Weights of a small mixture-of-experts language model, trained from scratch on English Wikipedia: a variant of Adam for the experts.
Below are experts of layer 9 (counted from 0) of a mixture-of-experts language model. Rows are named router (the router's row for the expert), up (a neuron's input weights, with its number), down (a neuron's output weights, with its number) and show model dimensions 256-383. Each number is 128 + 24 x the weight over its row's rms, rounded and kept within 0 to 255. Numbers have three digits each.
After each expert's rows: a language model's description of what the expert responds to. This comes from a sample of Wikipedia text that the model never trained on.

# expert 61
router:124143124162110131126150119109196145131130124169111099159125097132124104111098144145127149135089132133121129119110096109130141119159115125131141102110146164131176088107120154109121127108125111136078106142141109114125163097158138120164139115134134164087116110118163088112154108145103144105159112143163108098183137093115143148103133155099122162095106070130148130105090131114121105136107
up0:120148099093111112162141104075152133152110073119171122113118156128078116115097105120121106095163114165130120122095127138131168099153097147139124101075112068139122119123132150141084141128147165100074130102117131115152087125136115158144165116089094154095105111140122114094097092143084178127146145167125131153137113120144127095098131138133125140152084094103139132103126098110152095110139
down0:154159132143063110137103143146126127123155142093162115129109111135154179131115100143156150133147101097105105105133133110154110151113126123096156138091112082098135137160101136152140177161076184124105113172122121116130075120142153111174090112150095135171118118173112076116168150117145127141168096113084114151173122137142120115143133124135138155128152180136134132087149134136123109171112
up1:103128109123167179124121143104098117127126157130159138111126143129110118140142104123077158142118145155147152094143192132135151170159121121127099105147136109119096133140129104132156144120170123134142121150159161110112114117129147122155101167121165151123090135150126124125150168134133143098128159174159169084079113108127102127136126119143148101111125111103131116127102120142120142122114
down1:082121125166147101075108113152131132147167129144090117118151145122137112082152136125131137125117153150143198132140103133137113137093152103111102073147157090106113125134098140139125125162196136124106116167184133116140128191142163140113129154111136116115157130100119124125098147084110181102136142156111177151119139144130131132072124105136173130140152150125068118136123109101093166123089
up2:165088137127144139170156138120150096133113129143128135143109087122129117119189165123160113188101141129120165138111135110123103159142120114111159150094104142148143103109166129156154101148149132170057101161179128143158113116163141134132084130098127099100170159167149104108117104133118117164144165163135119146120113150107099102083123170123162166129145105148121102115114113126105125137126
down2:118144129130100117130138084149179140124123155135147113126081127157109108145131148146144139140101198135156147106117111107139085132157136116119155102149115094095157090105160123119104144128123167148161148110151148150120143120141110120148160140154113131121135116146119092132141127143168124124108119118135156160144135130147145119140156119104119166177115170135114112184180116131112146144111
What it handles: Plural endings in tables. Plural suffixes and column words in sports tables, such as Heats, FGs, Points, hurdles, singles, and pipes after numbers.

# expert 33
router:120148103181103079139112109145155156124139124106133159162104152091149171154126137121114107149129128121107158106140117143161124112131121120114129158159099160086112119191142145148130109141146146140130070156169148108132090144116121118130147171093103112129160117093086165151144112166117089128097114085152096130103151136128117134153178113088095172160119141102105149152163182131130101126125
up3:143134153140117139124129110103082130147132135119100103144106158107153098140062088145104087155145118104142127128127173131124101144114110138139123098128138138095143105139113137086117125101123171182125138133108127139140125147119154189109155123138115120111099124135130112131110105129129099091175144126125065181123163125139110167160135145097126147175152114134114120096144150157125122127197
down3:140179150124108129127168147129106147105175079149111123123165149139162148121139143116167137124105210151111157132139166094146124148172144120166135161116121098130097148130091123106108105122119146108161105109148140095090118114097160137129121150104133149103117125147097148101110125130146130140088157111127120169138138112105129101138139158161115086183143131142114130143138176129103138130135
up4:109119127112110110162175172155160107128112116143132132141154125117090104141165095115098157078102114115137111116121113174102154120150121088083125112136138124129132153144145100156132134152165094142120111153163109089129113121134104135123140138119113097102134105118147156140103130126129136150116125127129169173130153103113135147105126141183137129114094115155147087114116088118164186116107
down4:133118134093122173105164094134147158126132163136152103115123134181097131135136143159131136098121185150138155146135144150191135140149102112154142083126158158098100146097129129139113131170097119112115128153175121088120103115101169123131118145134148138145086108115156119115106124131111078098120088126149163149124153115122151125144123149133137131135103122104106127147129119166159105136094
up5:139110165109151098132165162104136083133073123114129153108122163135137113156113140165145110137161163095083079147112139144123126136132097126105116109136160154076126112156096112115148190140164132159123087157173100136130127129150133111159075144121167105145157150116148126126117096131120151102078092134142139176146142079101117140120144112156136095143171095135115094082168101144118145130170
down5:155163117107109099118155146112082143119144096154115094103122124121128128173175155153087164118111192120113100085105118147137125103164117128166152115120132154105159137140147099137131093094133129095120115127141130156133142091134151151139111132109122126108097125140164134122111111087124097140126104142147100122122124120174105142153139141124108113164085143112148153170112134161103104134120
What it handles: Germanic syllable pieces. Mid-word pieces such as ung, k, ang, ck, often in German or Nordic names and words, such as Hungary, kung-fu, Hundvikfjord.

# expert 5
router:103098157163127111111116123127160113131137101118128169104146151086155164126110096128125147115124126157112137093116138079148118128094095129120081120130170117116122155086106086161136122100148109091136111156099114155121123148138126089150141112102083095145145160125158126151161163093131116151152137099090123114137136125137107101090163152151142124161101153090162090130127160136122120120163
up0:141146138115141136115125127097146139116169145163073152133144152136118128125104126126128122092180147143130124152103120174141108139119126111137111080095120146117077145164151102147132125112164161106151103137148121167112096118112129126157147130096169173153109128109171139155154130108126110117125085121124124137137138087138158125136182144118117098123132106088119142133095145149150130184090
down0:180144131131122142189109120160074127122149132153135155151105118126150107141172147140093145125099121112116130128142122162148142124120151123106114142149117116138141125133117122127154167134120171144088107138183134150104099131160131117149099093157165146107171137082153122157108093127127119103133102134137110172151113130142135121070146123111103122148145115121119110157118123137111176105136
up1:149109109188113114131113113126123091110168160116137154117132109134120125128169123154171099130119131136132146106122096145124165135116159139170141083144095134148126129132110130104128139185118181124136139138173092157119125120144115127133101143153127104085125125155088093105145095130154142085175139114102133121151123121075139141131153156072160116134118128141131132112118092127136146145148
down1:136150091109148152153116129146116137168125174157140107133113117167076078110152140153124121133141161096122130195146110161159154122134144117138162155092139135147125155122135129115117093149130135147102137134142106106116140085108127086136130157196121131058117114075155120117097081159087110115106141153180170161096122137136140146122104118125099152120134109150107158159126132107143148158134
up2:116067147147153120127167124107121158155158149177154166127136129103100100133111133112129160090170127113137133158136098127124167100177127092127113120139125108112108139157137094102121102114097171129177125092155107140144080179102168165123155135120137132142110148108096156131150106161125134119097105129128167126125109124084098146164139150166134165103100155144108118143100138094119129124090
down2:135159123144103112132136128161129117172123110134144098125144132114090109191127124140151168129096173132106128132137104114099126106136150142162153143136171137127121082089127162095111144139180109131155145144098130134171137115132162139116135110166116120135106157161140120140151115117102153119154115121144092119132110111069112146121142109111120115141084121120129170148148149162133144147129
What it handles: Narrative subject pronouns. Subject pronouns and person names opening a clause in plot summaries and biographies, such as they, she, who, As Leo.

# expert 51
router:150084077102115089104123123143176138143125144129144155158116120119118133067115135148126112098095123116153110111081113106119094149120153129109202177118130158158125161114145158158139127084086148121088105124166159147136116131098129120150153106127113153123115118144123115104130123152128102151152099138141107154143124126080118182122183147119113094104185171112121108128119156155177134086124
up0:121096131110159194081097125125156111100146124095098097113110156148087124152144138132127132140129115119118154177103171098110106149136136157091120110132115121138092117154147164113103182139129092115121159148102092111154134101127133141137130100121140135119165107113108129092131130116138116122115115127153125155127090171142116074172154112124150167123116125116154135163161138102160178126108
down0:134139071130138091136101156143133119135114157128169119146154166140112153150100144157094175099119163136148085130164105136124134075177105144142149105146130113196124152100121182126103174091158097104152159122108145148133088127113104108111139187101086136096141123107099156113116119110118093153110173143125138183136145114121113137099077128149124143093107127121132120119109124122142115102122
up1:146093178134122098118142186091136109156124122152118157148135122131124111124085135084134094136154106146094153140164120127079122147075110153117180130167133106133117129124109150113132096158137121122089100185137122139152133136133124097155131121112143150077162096145151160109127163156162165137137119143125144122147121122125169082155144131133153134160108099109090094135129112124107132134115
down1:129161109196121159140115117105159129145161131136151096126146140121134128132164093124121117126089154108103111167138155151149159116131098142131138076161166119105143142138137152136113134093120130166106124145151132177117128111177129076118108097119137172094145121138149103137144155175106137132156130108115159120117156165101120112108132107150143104091132109121134128130137118099135124152152
up2:095109134190127143163152165131145096129122114147123119110123137183156090125105120126097121153095107108144122186132131094154113165170114094128150138095166129108124122154139117150109111138089131165130135121116134115130120157147118147134153126153140134143122124107120133120120183096140140148131147149115127188123117133159125112112142112152125119149136121123106126142090154163137131129142
down2:141124098139147111142141153129057117140143117108128122102155168137081116132172113115129176139160117150108143131124150153143111113118159107066116159135150127090063107131122116113118145169122146144109148118133117165162182148106105145125112135111100130151122106182114131107127096112116150137157132138105124149139121067147126086130131191131125115147150145095167163124130147138125124124144
What it handles: Election wins and losses. Election results text: verbs like lost, won, elected, and blank or pipe cells in vote tables, such as lost the seat.

# expert 55
router:149142087140119113107116167128152094148134107087119125135132153072141155121119148077112152125144110148135096107109109083154115087122172143137149132071166151171143124135106147135143127130113136123106060141146097098140114081093154097166118080106109177085169140139118171135161115143100144110148093141155118090182163159180124104169194145129121097154121173159132095094125144168118139128104
up3:130116145111155150137135134155133136172138116150139169152106134119148127139098121077124141112130134150124123131126132138132119156135148158150137124127152079104172104133101080109138091104140140143160160128143079083120116159195138108172114140096099126149157153136089159145150104125099165107113130093108122086120161134156087131159141105132175165138126116132135156111158111092133150132153
down3:141111154117096153095125076110132128116151127102144132107104133106138144138124159163161139141156183113103114115140154118124144109136153101118143145141150135169125132121128083093125130163111101138131095102139156116149073149106091077138101139129115168139121141117117124106113109150114118162106108135134088151114158154128132122122100086150126110117111137103136085146126154143133121171083
up4:127070135117161150091148142111110163119146133129124128097156160137155122122110135117144118155161127137132124119135155161127150137103099084140127152201109155123130087136127152081125133119100110087099094166133087095122120109127153133123155105106110140139152072127143152171139166108152152130132136126117185163120091159161136127162114136116125129093108109100153120120132105117130169128106
down4:163133144113106112121136096173145119116138123162132117132107094111118146100135103123110096184135179124119111135143125085141095129134098152106132159158111118111142099136164129146186149145092112151114094117109128138093172133092157133171096144149155176129089156089115126141151131131076123187138121138100102144114126139144105166134139129133125139146106114143161157130179129165134103132133
up5:099117106154107125130063105104123118119136130115180151132103210147144161132094080109144138112110113126143145147144115117106141129134065129118167088096114119105103135152164137170143123096133140134132115149140114175043096120126090115128109114119137073185124175116137121129124120145168162137140163128153061136143140137112115137120157144127127103095155147144163125133132163150084103085129
down5:097188176127110118132141126120169153098123157161153102159142128121113104127137175115150111082147186120162120134112181126119094101109096124158105112106142122119158163117102118147120145140158144076139083128135138097158125123124145101104069132092109126137175161160132128152143114101123170162123102133124087130120143107123129087112123150143099115143156170123114122111114124125094111134138
What it handles: Land and place nouns. Land, property and place words such as land, Landmark, Road, Township, water, farm, and plural endings in building or park descriptions.

# expert 47
router:155135135139138129124112150129138133149084116097133141118101119051108114146099117156113132132142122113104128106124141153144133175154132127125162131142133150069155086133160133172137171115122105177144099126172086147119109127135114128135088121153140129140106130137100138146137087171093120104168067109089134101115125129137127106160157165124117115130124175146109136110111114147173130089113
up0:135117125103154120124140160166099096140131154134150160131134139142085149133104104142150139132165166173117131139147110147153126117136155136115143100133135179112135094107129157152169145133135082144130132162119137106133075115134146139122127100155163168100114150136172140110167147120133164106109133137142144136161071131100141135106084136114122146133138119104103076138134119079103156109121
down0:151144140137152126140130136101106104116090138136133120105163096127146132118127132134131076130140147152128135143112123144140163086120123119115135108105120120134116109121093108091120093149110166142160127148133165090097102142078116145071131138131142175205089108145142132155139106139094080098154125101120140151106164047100135131136137140112135084129130177118122093148155133111143129108137
up1:056078109118111113100083110138135126109177165124122132147127106190114110122123123137171076133129121155145107105137126127047110125104137104133135145162095095151157131140089140154131150137111128150132146142143144128133170105184138149126125087147129141150103105107098072123101126132133143149102095143115131130118122062158136086115121121146127174134106114122133127129150127120101163108134
down1:121129087113107145111169105110152116150132123105139132115064086099097120088182120153136087117150155133170123133098140101121154132140142114142144157147143165146125143171120107142126104121144083118092106105130146147123161151121126122089166159150114102116097096120106135112145181122115132145131118108126130151166115098131086151127132124140146182112133114140137149089156132100146111128125
up2:097126153130144102147132115091105145077147126142076108110138139106100093103131174130188164148126147093140136147157089115149100100125108154128130105173109140141131159155132131109086136114108119171089106165153101132159130106140134108146109091125116115123139106138162113093145122143145122123134121098099097115148164151115169175132160124140124117140130076124134134147098107152137113183135
down2:091110136127154141126126131074158150134123141139100119165133147107113108116136146108126099114129164121092123115135128122147130098096113104087113111122131123140113182149132148144116100117134106159109128157095141105146112097142111130115149149190150076101162083119144105083145114157156086128115130136129168109158189165174148173156148113146118124167144111164134113121174108142126091125108
What it handles: Participles and German spaces. Past participles after was/were, such as purchased, buried, elected, and spaces between words in German or French titles.

# expert 63
router:143151124133129170096107134122129117126128110158100101187140133109128158140165122136139120151099113137146143165093085144130130138151121117153120142151155144129157146136140133107167111135135117138121097203101111152111109065168143108134123122114118130112117104102142112177163109125119136117146122123170119115158161135130142135085158134138183124066114072172161108125110130169098124118107
up0:162145138123136165111098167177142125137124119111182097151145090138118147151128135142136162135144125120118100148083154149124134119120144098125130133142144121126148139157096101110093120134154141147125109134149145090118100139114172122107131095104125125184148112162152133141144157085154138115106127113145200099102109129118125187109109114068155106131103126105147139164095127116128162133112
down0:132174125103162074133135135140100133134130118163166076112136111134138142136173127160153127136150127152151123163164120117131189136146119122134125136105138090178123113121122157135115142095128149138144128103135104138129094142061133098140144135158119179088110148098084131158130137126175084113137151158084098169134118099128151138187136157135178137159125110132100168161140111101136110135131
up1:140149116078093153151114120140134147131117178125108142130147127109124129137131135112091110109127145122124121121105087129142111095137169126074098154065112132107130075104133147131121120102135192076097150147126093090114121111136136114139121126110136118119150122152158114131130115136109113151178117152154140150159123153141144143113138087129075147183151134151097105129135113126096098131140
down1:169148112153140123112103155111135151123125130117140149097129121129179113120113139138128140118086183158126066150158126122138102123090111157129156116140137125109121136115183145129146143146092120128127131090136145156108142093154100156107101138132128149124110101129128139148121151111096158123127101139143077153120144117147136117155123115121101137142132126128119158115180127133125125107110
up2:122085107123125097148156153135098142168132152120148149121141147096143120112106110091106149126109115114165129125141107135140120159109111139109126107123156109118128144129117105135148122152110091152110116151122111113152116134127111087124137091131121176110122122181122090113155161121153154095123165120144113092139147119102127093122146106135174113094181132136149108150137103127167104123123
down2:109153120136117154123111066117140123122086124132126156143051158122105114123168060124113140101124184130157129123104127108097134122072068195153095146112123118099145124122147118164098133118124169127108157109141116135146125137155173143161098131109123145138133118175084130154126137146123178096136142151114128128133120073120113114172138151104120134121127114099158129106116146130137127145096
What it handles: Plural "s" endings. Word-final plural or verb endings s, es, ies, ers, and "es" pieces inside words, such as structures, pubescence, assess.

# expert 44
router:153105083094101123143132117189168105113129124112106096135123108139146136078126127141143157130134123153148111137110159101095162119116193095124159107092152099164144106102118128110140099119099146097116090100158122107135136131150172078169150079135074142091154157133097154110126164153162104135133059086109123121128163172116148107164107127108125164154156159122132117092155072128099128178133
up0:107137065090120141138151167131133126110079183110137072132092179133149106123106100092134117115145142110139150085150138143135099134101156132127163135120125104099131174148132120105135151093157082159158123127142096139152140111129096141109118102128153107109147140103133129091147140161109100143127123110103156168107146119135085153144122179145120127153134144106175153162119151082135128114126
down0:121160155137090161173121151112149137104138154110132100132115133156094102104128139164100153150162109119107143105098131091110125122141090097118113145085121157118138134122121111147093122097106131073071122077123136142157126154173089131147132140121157140132143155090127119145108132141072115197129132106160105145144155170139149141117164161130162104137110129062106145168136080156113136135159
up1:120124145117127142157153157135109160129124114146102093144093109141184136118126096104171129097143133106097159135164133133120118153110214110111155130139149140128163050132119109151115129111132125133136121149133117101167149169132107100123119120127106117133106127168103124097152140124177172123157121125164138074132150116155105118135120150156090128105107076162135097135170115119133102115145
down1:142109159155120112119148171180122152145148143135140122145100127164081097132144161112141154138122225125161154115134141083163155117103126147123118183112124148162136129115104161122124116139143133138103139089116138135116157125124081113124142128125105183101102120123119146142176135124140103127124144120139152131191115105155141088109128123137112127103177129126133081123110107129139148134107
up2:111134139103121127141088142115099145129128147126136121110106142156107161127151147116152128143146140089176154124184141164125155141120108115111165079156156138165139125097143115120115158157126106093090119110157146149125104114151142149158106120151132153096082158087139123135096142158153160164146127098085098129086048118107124138133162145160133153118119091151119155097158129154126151126110
down2:140106085100135134135058083117145136138158085151115133084113160139138136154095123128101107136132210109142136128140139140133113143113148108098132163108127150090104110105146110162135148122096149133139147095086119145126120144156131173134153144101183085126173152113165122155158132132142105125132136136122139127123121112072142106160190127135111126167116169116104137119155110158103116126123
What it handles: Place and school names. Words in place and institution names after a proper noun, such as High School, County, Road, Creek, Township; plus digits in percentages.

# expert 36
router:120169100170137086099117132136138121163152109122109148160114154099160132108125120119102171134119137122118165125121088148139127096101153099104131144129114163124116133143125094143132161169142166153104131147124130150130100141094104149114103151173157140141179104088083154152137138183124141136123124132086133165140151142136129138097159121106129105193116149135161167111174146161109113151150
up3:125117120136132100152106136103116160146174091144118155150165069113117124105129113076086140141142141186111157160124129157146169149110134085117158108151179142162114179187142166093120123126148140128097116127136107154124122078128124145108121140073120136130126122103087113150115125120129072114172131094102127118124097062146103115124143150117170170128154102166146164142153143130166168133136
down3:139137119102095154154146120106138134096115111074089178106086140128147097103133139152156079141168151141144141104158121091159150121095109131126118137113112108141150136101145115106096125126110109134112135097132150154078126142133069101113086146105111159134159111156089111142106111109140125128093129119136140148158141093102168104170139150154098141116116122138112081152149153102118146149126
up4:153123150182119087181132170113108100154147123163116096115137147119088161136101090108144117161139125145097113115105094127127124116158155122152109144128140136146143081132170131175171124147106120153104117158152154158144157115150117135130154127104159084165127107135116118139138166123134142104149127125134182128159137110089132111117144140102108135147127091158097152100150103118147111140120
down4:139114101148095166141116161154162115145129078098134147104114135161126142111131119142133122111126150141142135101103111115113124122153082141159101136092180118133164129087130122120119122155090145147095135133136150165085142133123127085115150154159118119132160106144171139178140093122167114090125148089150156136135119104101085113123127132146151115148132135038122105121112134124128169146128
up5:138119121095080153140112126097094111145113142138136106137131123135120146108107095129099123129161112104073146139130141136106110116145140104163116173124131158145139152127118130161119192127136146147137124114124133106159098184134125115049112155131121132102100095115138144118076131125141154131146142126107090153192079152108133132152119124156132128116163116139131160120138136155123131150143
down5:130123105104156143149119162171145148083121130122118155094157111152122088132116152159131161070107168121099132111131157136121123098130137092125136127154141120139153155159143120144120132150112094076134156118123111159102087167124158125116129160105119112143110137117142137148132115117107122151092152119119150123118147103157169084133095149080125089131097111155113103152131067135136137155166
What it handles: German names, letter g. Pieces inside German and other European names, especially g as in Zie-g-ler, Ja-g-dgeschwader, plus some digits in statistics tables.

# expert 8
router:174118120116087121109128136098126132142127141161087126140126106157145136155107174136149133141145127156135129110150127110111132117142102110137159124127118100111116166130089160090110155115134100170165155146082164118142128131112166164170082136083138101146102143123146129154124126131116104100104144104131128152126111117118135142127112094160123119099156112098115158107154106118156147052116
up0:089152104133087109127127156134125099126142156119131093140109088127148119148091107120126139145128119165146149184127121151103101164097152121118099159112128141137120116135151130103117081114141124156107150193168120124138184125144122107109106133108123141118145138110143117165125125100143128129181153099145120104150100165169132149154144173180155150109125100147149100132069132111100151079138
down0:053153153111114139175134129093139115075122137138156143123096160158158137155144136179117110134086176157159099135095190134119102076122123161122151109108155143157154123141133145126113153123126097105107150145141131166084118090150118153151156118123118142101147130141145119127097117100123156120148162079141087096107135116104128121089149100077113120117166127161115128162142150138115142127160
up1:138051120094180146134153154124124195161112179148129161128137106111101127117100155088095075129150120139116114145112132091100123157127136140140132117124152134095174144174115144162131149106157135105130153184127115104159103180135123118134116123098112136145142106217112131166089158164147132131123137117139135075118115125088176132100196139091133122137129140125144101144108121102126129167109
down1:131112151138121104125140118104127110156122108115149135172124145171125105107117155127117135164111249117117161117101127123110111137098119138145154139142117118122111088152139114136115154151126138104174181127105141153130160138157117140177106146181098093122137108135114124157149119112123104118134072110150129103113119131118117127100137133095128129145149125132177140114141100140168107139121
up2:126073123133141136113106151144137143113150097103131119103156107110084138132138103104154114131098144150159092118130066149149125157122091126155098131115092101104131090103126115106176110116139130128086109121113094116106126125110120148138155136125107125085096105117103068096165143109127095150123087111111085102147149128101112120120120095151149120126121110086161156142105103154085129142074
down2:128115139133094126118170075141164124119126163115125131174114088129121150151135136156092125149155155119156122121090163113117159144136125108147132126154148151148142172114134106126125128132160131129127149139090075101126148148096126094131132133117170100143106082094133096160146085135081106148133075115132123122096133173147120115110103165154119125131095124082172108127118124160118105138093
What it handles: Prepositions in descriptions. Prepositions opening a phrase in species, technical and album text, such as found from Oregon, during, throughout, adapted from; also F in Fe.

# expert 41
router:133115125133127103123094099086132091097121100144093149109134151082135165088141086092128135146135135141139127106108119129104132088127109098151151154093141161164175121136125158151109140122156116094101087131147110130136161102134114078133077172168105161068104109118146137138146150126102128092166114111151117109185116122143103115162165115110118139143098102121096129154088151139125136122127
up0:131109136154168098118098121108128130099124190137104142128119101116127089161125146109119102115117107074117149104104145140138117099145131144108157154089138145128110116149113113148115155080090138168103128132119137110101138163104083124134121114133095107093157111166108150088116132160133133111129107162127105088109111108148109105102138178135160108101146090139137137096148113129160151129138
down0:114158093115139095143129171155128133107148121134131132117131110157108106117119108138120153120124136143114100117137100120161108116092181143108115124136058144126099146138153114139062094099095059161141097108142093140118129172121123090146115108096108076130095108120133143146145087159143086128094124110128091131138137107148127134105090096139109163126103117126124136110140144095135096148150
up1:117140166124143107103113112116082121114124127161115173095117112142118111129146134110074146163106112160166127135120104095065140115168127115179144135114149125132127116107100104153117152147151111161125152157112141134135143112134129117166102125126165115112094113113130110130129117111134134116185138111058088164151121102129113150118120160134135135121113113160089108100133147132128173144145
down1:106124110131118098151149086142148166113138131107120139128140130105117140082140117151130121128110165108083131069147134085170095137157156125155128116080105130126124133152142081134132128132122116089088123131131111162126139128080107096147115152124119162113118146089105143085126111159100119163100151090139100107142141146139108121087170142099167165129142171119081096121148155142081140116110
up2:170108099104106134145119098138106123140148170136175155119154119102100162104138115138138115110166129175125125145129133136107114127112161100123139112104126169098158141134107115137142116063127135119115153082124110134136093149097175129110147138116100124098127120117125123084118108156104130074139129127111129133091095113076139139167124133114110124153175130134122103136141107114083101120109
down2:137105143134171113124142115118092125175190113115108135157155124146129141123112156117122124093142204155173087124119124133142107126114141171158113141120117116101142151132111106112137160112114135179169147122083116137109178150148141136165155114099130150114138129134144104106120146158134130127130133122108160099104092123140127112122119178175148158150160132084106104128152114107074123144140
What it handles: Plural s endings. Word-final plural or inflection pieces, mostly s, es, ers, les, as in books, names and dollars; also Web-s-ite and Chemi-s-try.

# expert 58
router:152152106123158072156105139118113146130162165118149120124140137114116127091127166158090119088092135116164129095138114139113084117109138120124108170145172132143115125097114131141143162131131124180104098136110139117105101132119096146175124079109103133127134167130144146176106117128130142129159119179111162158105114120152136164156181177098165103112133125162168131100099161192137137141125
up3:168134094154122117107124116160139096123076125115143154123126141146117142127148118111100081138107131161110143152152109103149122106117145140109117098162137146102207125161163137149115127126124119146149129162117117171138103106119139162090120128167135109113109150183128131136115115156130137147152089107137084106111152141130154104146119147122153094122109152122138085138093141131142130130128
down3:107141146155173127094099141112168101088140116111097137135089101116130098100189087119093114114128135115110141143085109144105128131123169149106135123121149111102133156146106151135160105103103122146117129101135131143143118096097102105085109178129126096125163129163098115154152130152152157132122129145135125131139101117115109099147109129110132119149136127084159083133121150132105118133141
up4:090124144120104104126131129121115097138103152140122088120145155144123087150154138156143141096100146128089128135090160143126118152146147145109164130133126106094138117113138160163111115135078133124106139067122128129131107141097125106154132124131096139121167119122170114172123090102108138106123178117125142111131124138125181117154129104127078122118136112149140086117112082134151130120137
down4:137140125120128123126162078078154159120159163093103083145103137132139139121131109161139178151159162094120092119092133154088134126111185147150171174108127099104131174117152108106136147140141124103137123139127138172138118130092129145129139120107084161090135131130126135119147089141135087163152118140143123122113146154131157137127065111127148117144121169131128147113124141142127092138101
up5:123123117137150112129130142136119108118087102127098110140113116139095107123156121139121143141135112160171157147131119115080090108129158124147104158130126133111119118137086113104114077132129142116140145150094082103162129063080128150096149155114127107107119123094151104147115061124165114120069106161159081048136132146119152111132170143107115169085117099093140061159123141149109148121125
down5:155102140122194146084136128159132097100122127130141197086093130119128144088143169109129136106089136159127147127143113140095130106083098122137153095177125119143121127137121132128092134090150115115132102103119127139145141117088166106138110157101144140103111097091129151118189142102140112189085133135162180083139175123144150135168127107124161172138168115115131100122115120117144161144077
What it handles: Mid-word pieces and adjectives. Word-internal pieces after short prefixes, such as be-ar-er, fe-ar, De-bre-cen, plus common adjectives like real, deep, severe, rare.

# expert 2
router:117074127112182111145139137116150137132117155114165130130131141194142125139117102135122140143127142139114133145168174096135118128119059102145124121129137158168130150149079142121085134100126126104132147114097156139138114139084098161153138123088141116156127107161128143103135140125112105142096179165166110150124122114114130128157140146116088140137145092138106166149094139151118121102138
up0:108154138097119111101135172154123186078099071210135151149117142130085121122127146101102126118121117158122131132160130128070137119096151111119131113108131146137084123130145130145174131111087130135138132077121148108158157103147118119137165130109160200156143160136143147113109114157154125130114142129068101146128140072105125117123160182117116160168160119149121094159161092160117137137146
down0:143133102155107129110084138129153091123139143074127109115111124121120123115136109175153133141153198126113156143125098128161159126128124140127109111119123207138080109180158151135140141146114135125196089135183135130085110118132154111123146153147142110097097108148126117141173115133137133135159156123155137119156122123133104122113108131158093111163096176157127144120158112128127127059136
up1:162121130097152122114109102144124109174132171134104093083124131114142104178112152130103101140145152098104143085075118159137093124137119173127096150119109123134163116119115117136142121125145108136123153151132126162099154154145134089113137155125113068140135081145175123081141112099091123145123124099134141122153130177097096112145165123133127101123115118141105173116130132117126159111158
down1:112095125178078158101087132097131103142105130104118144121106144127119124123151108094118133133140172155135103113135123121137133137150141089089185137132144084148122142149131093111141148083132090137139132122124131111147125142127130109109141128091129079122142148139068112061137142115155093156109120103064156089090132128125121141130143145128133154123152118096119127089141154103126142125091
up2:113110135140170150073155120106174162112110111129141113132056147140110134139117107125133157087135118136121114117142131124127084118159141180111062105103094158145108135088123134146166114105129116106111126102114104157137202124131103178143174058151123142132087104147141160136131143120110125137129147165187142128125117122152082133108114136167128126133122124142131094081119190123134153101142
down2:125116133126152146173122121113099111137150098125091143155145108129143107158166138085149123139121181130105126140127144096136140153107161115100132094171116138083115091104162097110199136116126118056179151145134143117134103138151165126116155143129132130101099088157152171157120105137127149097126087147122157097095178150139127138141112185114142080158109129085117137139115109126133132104107
What it handles: Temporal/source prepositions. Prepositions after a verb or noun in biographies introducing time spans or origins, such as from 1960, since 2014, until, after.

# expert 59
router:152126141117156105141134139112121131145088157107122096109114104122143141117095085158133125170133142146077165092158165165128124171133124144112170097124163162119125107126126174135136145170111081172147111159182109139111135108119145154140128098149124150142082143126106113139133081123118122102148130096119161151108146143139119166100104163126128158129129155111122169100086145121124099100127
up0:140128143134169141145142163109122140121134164173148128141108131113125143107140148141156102148119105098083149083109133142125118158133107139152119172126123121096169159091123143169128139111186117116125120161099124098143097165119135109096122128132098103139126104138137151133140135115131135116123117138099121079145094119147098125118169126117093153120141114162146143101101100095140155135130
down0:109149132113138137111110128131129179121114171133116113130168143144128140108156125154114159105110198106152116128134138073137105135153146158136097091127124125181140141146155098140146158154150128115174138147081143109097155095139139169131133122155110109169126127112129191160113107126165100144154112111126095131132121113112136145122131107114074121144102156141159127140174146141096105162126
up1:131127118134135171149136136122133129154102101137117139144143132133119150132090094134155107131115152135149109147174095113112137143081130157184148143168119119133141088151124123117119110110118151128130104145122154121170139111076122138105102091139123116135186171115107107135096101112079152112105148141119162145155118103120107090158115128110132168097131129118127113160141194095134133143143
down1:113156098108068144144152150117143142091154141156145134112096134140173158159116130174088133160183138154146125116185104141102120113143126141130151136128130127105143133107113121115139147117119109110153133151112177144115134072151126139160204108121082135153156118115134081131145140110092068125133179133136151146147143107118154148121137116138107140113117165143113158159155128132136111136122
up2:115081115095145109122155135103083146133100154123159126071110154119107138165124104127127122097192151169128131131149137200142174139157101120114133100122132142129120069110141168161131108165133131103132126149100110100110158102168123166092135136110156133138124116126171126115118080169113114138123099187162132140131116148131145137132118123127135111131124121092122126133132119114156136130125
down2:097169118128092171094116140113165130101131133169129156116146144169117119162166119155147093102138196153142149111124076150129114136150142154153128133139131127119118115149143091138137141138117152102221103103145127110154117155118138154131135140114132086141107114138123105146118112148095094131136166089114091160107127090135105137121158122173160109157110181142183187098103122114129127123122
What it handles: Spaces in chart tables. Spaces inside chart table names and dates, such as Ultratop 50 and Canada Adult Contemporary, plus reporting verbs like argued, praised, announced.